{
  "d_shared_expert": 128,
  "activation": "swiglu",
  "init_std_router": 0.0077,
  "head_dim": 128,
  "tie_embeddings": false,
  "init_out_by_depth": true,
  "schedule": "wsd"
}
Below are experts of layer 2 (counted from 0) of a mixture-of-experts language model. Rows are named router (the router's row for the expert), gate (a neuron's input weights, with its number), up (a neuron's input weights, with its number) and show model dimensions 288-319. Each number is 128 + 32 x the weight over its row's rms, rounded and kept within 0 to 255. Numbers have three digits each.
Before each expert's rows: a language model's description of what the expert responds to. This comes from a sample of Wikipedia text that the model never trained on.

# expert 21
What it handles: Word-initial capitals and fragments. Opening pieces of words and names split into fragments, such as U, Al, El, Mult, plus citation superscripts like ^{[ and _{.
router:170105144072165164107127116092158121153129147162105157111130091166152111157151109154113110149120
gate0:106087102153144130071110213106087142122078101113156076171189125107130129105096146163138190095088
up0:112132149147135171100142099135191105172094139126149095121081156144093082146141154133115072118169
gate1:175133129075148101093163178145080137138141130112095100122099124135123199163174133109117112139069
up1:118136134132156130146132101159140152136108146171095189100060073096155160176140113155152174182123
gate2:114126121177069122140129084093156105128113106133115134197093057158099109166139104136119195157150
up2:094108138112113052150110149113174109061153077096148079062162133200151104137117147128114146100163
gate3:070170114105128120157140213178124195139167167172126160175178131157143138094143136132165115134140
up3:143090145108136090124116130127067144156151184088117128111081157200115182088108141144169120124082
gate4:159161066127152114161107111119153128141129096065121136133156150140098154120115094118098178133146
up4:146103179131150099139104063185155159070111147123164131140052085114086075072143106048083109109091
gate5:170132045197140143105115119082141143136161098138124113146168147132177151165135086139131088115102
up5:160137115135145133174139107042141167141085116136102145155070090118085138148112178108126161081145

# expert 19
What it handles: Adverbs, trailing digits. Sentence adverbs like later, eventually, easily, elsewhere, plus middle and final digits in dates and amounts, and Elevation in infobox lists.
router:165100150087158164103089099092154094151103158181094165098168102163149095166154100162097105175096
gate0:139150141130165101127126169105131158176153090170078084167178123108125142120093190184111097133144
up0:160158096189120088087081109176106099051128131104120143122151090110090096144090118142101089123125
gate1:112131073181136113157110141127149141088109109112166069069152154144142118150103091100119150160110
up1:130137144099172123122134154155156147146168111185124179112103146098139148096120153103174191157120
gate2:179103140119090158151126124092163186119087129161130120150073161133101124090122055128104129168092
up2:087130163103120071126150097156098166119109128090149196097148106201128120155123079120143134122228
gate3:159123125142147179131082140083166110187217109162169113132119056162160110168116112157141073149096
up3:141124133122151136124152048100073177098119093105104113060143088198107197195122079088146239155131
gate4:152126113116113172086175146159153096082102111117138128135150127112146113179149179091084135108165
up4:091124086112132108167187153183146085194167106080153126101100180128111105110135120119139047112103
gate5:136082124122125134101063160190121129157177177135137108113151091120158115114120117170141124118061
up5:140114132093173144141130141139103133111197094120150120119091113122144116147132188161162121114136

# expert 48
What it handles: Name pieces in tables. Single-letter and short word pieces inside names and codes in tables and lists, such as N'D-i-aye, Bus-ch, prime marks, ISBN check digits.
router:165105146094148147103078102086173107135102149174094150090167104166151116160162086178084121163108
gate0:164103114177111149123163161124161104146121118161129115166118062134112123155151150179119171125226
up0:116043123098127112166130109154126139140135106150159104064138200102161148053106058089110126158075
gate1:071130169090081151160153064140125088147160094107103123122099185084073154157105142124127135165137
up1:084094114101133104096109255160097146137107109115152120153170130136141145136144108101138113134139
gate2:142102158103115078137090125085121058165177088131141118135172149157173126108107103125151140121129
up2:169065152113168149071076092109084144166142146150124157044119135146085190130146170111107131109104
gate3:134177109099132107045072142118149146156182120089115194131142124136087139123130125143146141127095
up3:112148103115168087086116148196145171140046119119102103110212096140112133048129148151134109090126
gate4:140145126144185093129112079134103090116091197104133151150146064164143117073116184148130094106142
up4:122148165127147106145102140173134160129095178138126172128094130125115180124116116109133145100073
gate5:167189122121129112069080123146143118137120168123144136122189166113093117112104168183122100097144
up5:088126092132148201100108115130115087159125161165098192132106077121111149068138128135161034126158

# expert 28
What it handles: Years and "United". Digits inside years and coordinates such as 18-2-0, plus words like United in "United States" and particles down/up after "turned".
router:160099158097152163103089104087160098148100163174087155101170111171154096162154099156092105170098
gate0:135133090141096105103136116113054103096131121114118141152120175097129140194135103111167205144129
up0:119144138098151159178087136164136099141136168091110144135187046125136079125141114187098184136101
gate1:120132091136151095062127105117197105144110137220094095102164081123171189089168074115116147147170
up1:096128102112156152091138160082154047152158182156127138107159170153145118112094089160106093103138
gate2:135161158103149174117129130192060155158130143145081208151160078096111098147116136175142079078157
up2:082134119096129122162120126099111145164110160142158100130116227081136100096120119160154139093193
gate3:177127167150109058149149118079088111148157120050098154174168155166186208133134110113170097126118
up3:147139110094123105122119135160133128161126160136057108119129155083153145110119185159146105152185
gate4:127077153156128088189071144097116096187107097154161123134169099113078143131098153086125143139146
up4:108148108153212053146122195109158100069119132105147121175115124113107140145153072118127085101141
gate5:103165151137159133132151127121147082117057107113147091113114092102099182110081168074152018152112
up5:104110117098131074131120135163184148185154163113144128102121154166143064142118097131106159161108

# expert 47
What it handles: Zeros in thousands. The digit after a thousands comma, as in 7,000 or 75,000, zeros in stats tables, and clause openers such as However and although.
router:150095179096155159095096102085148104148104156182099160094170085164139097167161084144079115193088
gate0:147118125095126179109104123152131140120176093202153095205120126160106150126164195106141186129228
up0:146104168108126125123146166152046161127115140114141116149104117166159173057131176148167098092104
gate1:131085148107114097115119156193163193131132114090121137099101133145151092136109094191139164082049
up1:056137152122115082153094082073161084094092139099083140108119180133104116181120153177120090180092
gate2:114105204141133138106101090119128165168167199054130108110118148104139148173115114117157166099176
up2:077163148157149079140096150165148143184137158024110119081122153097214154155113126108199110074136
gate3:102122160126077116069083160169118083193120115178131105119101140121143104131097135089144187130142
up3:102148109112064142103141165191106104165136168155157170119077093118116102088103139144117179147017
gate4:110137108157108140127132133137111097088167100137103122145147218097105083133112081107158106133129
up4:167113120200120097113113169149097114114208120062130112111171138157128142135125085098147103119153
gate5:105108146136168139124128114151098138155116127059113155146136145167109111094132066150137119159114
up5:170167083144217114077153118134167135085117135124102163094095136195133135144149167113070124137131

# expert 36
What it handles: Spaces, currency, math symbols. Space tokens before numbers in tables and lists, dollar signs in incomes and LaTeX math, plus some symbols and unit pieces.
router:158101156088165167106092100081160102142100164169076156101174117159157099167157100161093102172095
gate5:160147176146146101058136135121119109172111119180136129087124105119117109160157099131099154149074
up5:123174207164111103158109103106186151144131080150153143126184110108126155132126105106102178167073
gate6:142181128091099181123121121112134135104152045122097139175169098091178097093133139119133124098141
up6:124108126140104152151144135139144166113144116108054188156141179140138132107101149169146126136132
gate7:146150143122152128140120170122128165157096126139106153140130224136128122181139054186071043090132
up7:184144090108143098119120116116186144144131105170197113103161164137127140172133067062176103135072
gate8:157099139125119140119161123146081122116117129184107158120088116168133140159182161126118156182110
up8:136122088123131171063144101113096141103128144124112093129088070114133155120111155200087224136130
gate9:154125136119145161105123151123086094179148184097109194082125105102155118163136115105125173110077
up9:101156147157087113130115108124106150158130131128149081124114057129122161179106134143118082102137
gate10:168121153117137112138170174099180100126086144158164126133112117153120093118119130112131127147110
up10:085114122172114121183110145078134089098100118132138103117054164190094077162141091037147121082135

# expert 0
What it handles: Name-ending word pieces. Middle and final pieces of proper names, especially surnames and places, such as -field, -ley, -berg, -mann, Southw-ark, Rosk-ild-e.
router:169119169097154169098103118104153105152111174175091157100172097141148119149135089152096128183067
gate0:129147209125155157178164129123125089130134119162101135162148137085144101137125072129093197134146
up0:118151118116103130128166136125117134122204160100146106099172136138092156158082162164166073147126
gate1:122146161115169120128149179181041129142147134110122161092144090137072151108126147134131230131122
up1:158122108081133125130121094133089136140075131053078138122085150102151169146132136145117139174062
gate2:099145090099155129104141139115166104103118125049084107118128090148116123100161063146110199127154
up2:115098148114079174124112087189142133170118122223109143150136108108107111165167139173154105069214
gate3:116164168105132174118104120127129140085122182122132136175120107158201086136140102143151128114158
up3:182136153106153134118167158128154101133120182079131185117088108134082173108125131062130185145091
gate4:094145115144087160095112152112077146124164157083114074133148148083114119100131137116130131075128
up4:094104063184104124137106126165057161141128160117126159101088128127133087171116150176104196146085
gate5:179095109099093114119144167108125064145172090145051189153153095133210096090167142097148126159072
up5:106166125140158151124147090144148151114135151168111104127129143154076088209149096096170166148137

# expert 16
What it handles: Initial capital letters. Single capital letters opening acronyms or names, often after "The", as in The I-RS, Abhijit K, PA-VN.
router:152081118089134155129076078091170111149132131181102157109173102191163107139163110191105089149121
gate0:090134181146141125168142118120080131098105139074177162145209136118089104098095153094129116081072
up0:203184071133144162124152090103190102142149079120128127138096154124124143191129118116134144141155
gate1:115079133100092119116126048107149180158123140108102149142181172178124038140092103160174138073074
up1:110127122089075137101137128138089149168107166083169197142099172116140162085117099114110078119077
gate2:156127155129115092149152093145084090140151100137141088186080109118112162194147096185114104140122
up2:168124131141113125133174129166215134151120128150126163128100073110094143124113113129117070187174
gate3:128129148130119127137137159108167093125101093198116175159137140134138060136148150137160150117140
up3:053199143144043124156131116117111101102113104119133088079124156114056178140139134164153098116183
gate4:130122134201122165103113110131164118139111105083071147089142148114146116163113141134104138128069
up4:130113122058105157109137109092163119134119100145089137125164119136110159112139186101131133133085
gate5:107165119117107162139101200149056152115106086063141139125116125076131151074143170153127111145043
up5:130113122116132113138163139104171121094100123118130086079107090134136107178121147157143035108126

# expert 34
What it handles: Word-initial pieces after punctuation. First pieces of words, often after parentheses, quotes, pipes or hyphens, like c. (circa), loc-ate, iss-uing, Gall-agher.
router:135100138090163147126112097102153086153100164212089128078134107141165090166137131162129102148115
gate0:145132100152159101108095108129145068070117134111110084146146112159130121180112142123133064116114
up0:143139165100072117136111119118198122196132104145126130138132114110075088172131157124153155131149
gate1:137125134141101135087121122119136152146150152137137130169103171158153102165158118099139202153067
up1:131117113121124072131126136160067187156162131135178115137158129143087096130117137168145092092052
gate2:131095146151119133043198167146107186146038151097147093136119162146140063113086104124104126159139
up2:136129174136149125000103075136155155116070098162096159144122116120102091116110107138032072125096
gate3:117115108143166144129113179119034076174073125124143155177082136084106089098113122114095195125148
up3:128133157122091140157162117137110127146176142137107147140146146165140156104122124161097220141183
gate4:141139119136089137088123167119096164134111162058148152079143142115128100128124062126147134163105
up4:102105168085092109124115101162140141148130106127116169183098137115080159154109168103129144168209
gate5:105088117108140120222111096145089179160159129152102128118122069173131192154104123063060155110148
up5:139080160123143175167149149170047124171104106204132131112159082146161158218136176089101143132110

# expert 41
What it handles: Preposition and sentence starts. Openers like In, On and There, the preposition on after a parenthesis, table bars, and word pieces in species and place names.
router:139112149097145147097092104095220121144113135203097118113190104136144078166143091182099075168112
gate0:143128176166155198126149154137131117116073138111137157168164145124121100133145084163068105100167
up0:130163078173137102094171088166097143132135156146067090109144163107120112137099119106138162149096
gate1:146179133175110110131114041088139124141098146092102130120165204111117128149159117158088104189058
up1:104107152132174097142117108183070069135109173138140133140105092155129148186057108116091169135085
gate2:139160155157098117182142112129195110117109131103112115136133134132097145148154127146144094113151
up2:122117123123090164180119130137128156081115091025138077125195145117109121145137106143159089179145
gate3:167090187153144095124145063103054097149128140139098140135144146104146087142201128100151161117148
up3:069123118124129132091182116107123084157151130131170208117123096127155164095105188082153188137118
gate4:063121135132124132134128147177213107096102124139133161087089059181180067179157142211121112167203
up4:103081143124124143107178202177179153118136133136121131141132126137174116102193103130150138204139
gate5:147114105120085137110105183122159171131125097150096127098129129167105163156117137127107132106179
up5:167128174130122204156121118125171114126134083139157156144129161107194140083087113133185133124126

# expert 39
What it handles: Verbs and set phrases. Verbs after was, to or in, such as used, served, located, have, and nouns in set phrases like in operation, in connection.
router:135096143116165139088105106106158060138110166149072158100160118147159084157167074160091130157124
gate5:134115140077136101142126110175105121130133132096137188059116184144076120118130089114085190112093
up5:042068148093088091102107099136099184106137128131215133121128112179153138134112129107114125131118
gate6:156098133133089159128121122121171121129095102109113127150064147141179086166137122092122176190141
up6:103140088120123107099101152177148131094205105149125159137096117132153103146117119127089188119178
gate7:037115159130166100120078126080234080125143062141096115095190098110122072188177063142108089144184
up7:182060127069141145150183103155127116084139172116175135146109193119147161177128166105102163142111
gate8:152109120136105119046123109083076155181088167078159139190157128115141136098105200118134083124089
up8:122058157176137153159114081169107133100141162163130091153127121143130136157067140139109130158086
gate9:171141085156067169095105193114198076144118133117109165185085099130106148074123128161117002093179
up9:132102151158154118119075111132190109081122160133091133124119146132124101135091142115133167080127
gate10:129163072149094175100164163169136136147140150135112124109105117089152205143090148154083164178126
up10:115132087165115146109142233126146177189139118127105062154148127113133115131131122092130094120108

# expert 17
What it handles: Personal pronouns, name pieces. Subject pronouns he and she starting clauses, plus word pieces inside foreign personal and club names, such as Bh-ing-ri, Al-H-il-al.
router:163114129064145160107102132089141127150115177142078151082173131143134114136162129138099112149099
gate0:143164107168137138125205178111100158135148116196156165065168072152158169080096106111072108114087
up0:081066086151115130080072073127148068080143138111127112133173168125170093252146144127141072123169
gate1:086095112090144115095156137116114132080124120105138175083120090139141181094119104079086113098173
up1:092133145131122165143066047122122154111102113186049117133123084153106133164148210138126134164054
gate2:147155131133147167155082090128174148144120057170104087078115096120082144152143156167128203169140
up2:096195128130139086130151101067126080102136104112184104107163122157144107130128132086148060179142
gate3:108114154172145193073138133120084083141144140073151136118116077103151168140118112112166178114160
up3:112122161137082139122131122073105203146109075207139095132083172163158125145120147114091096145138
gate4:199124128180154194078053156123169113115126136152047073102105112122098139153075131156112163102134
up4:116157114137117171130139105097155158103162130163141136097132106107104117203081167191097051121149
gate5:150097118104153158183135123123142142125160110119113076196072070199142136120148137105119190117150
up5:107180128155160049117137180150143081099076085149164123135129042096088146166119154150162144127099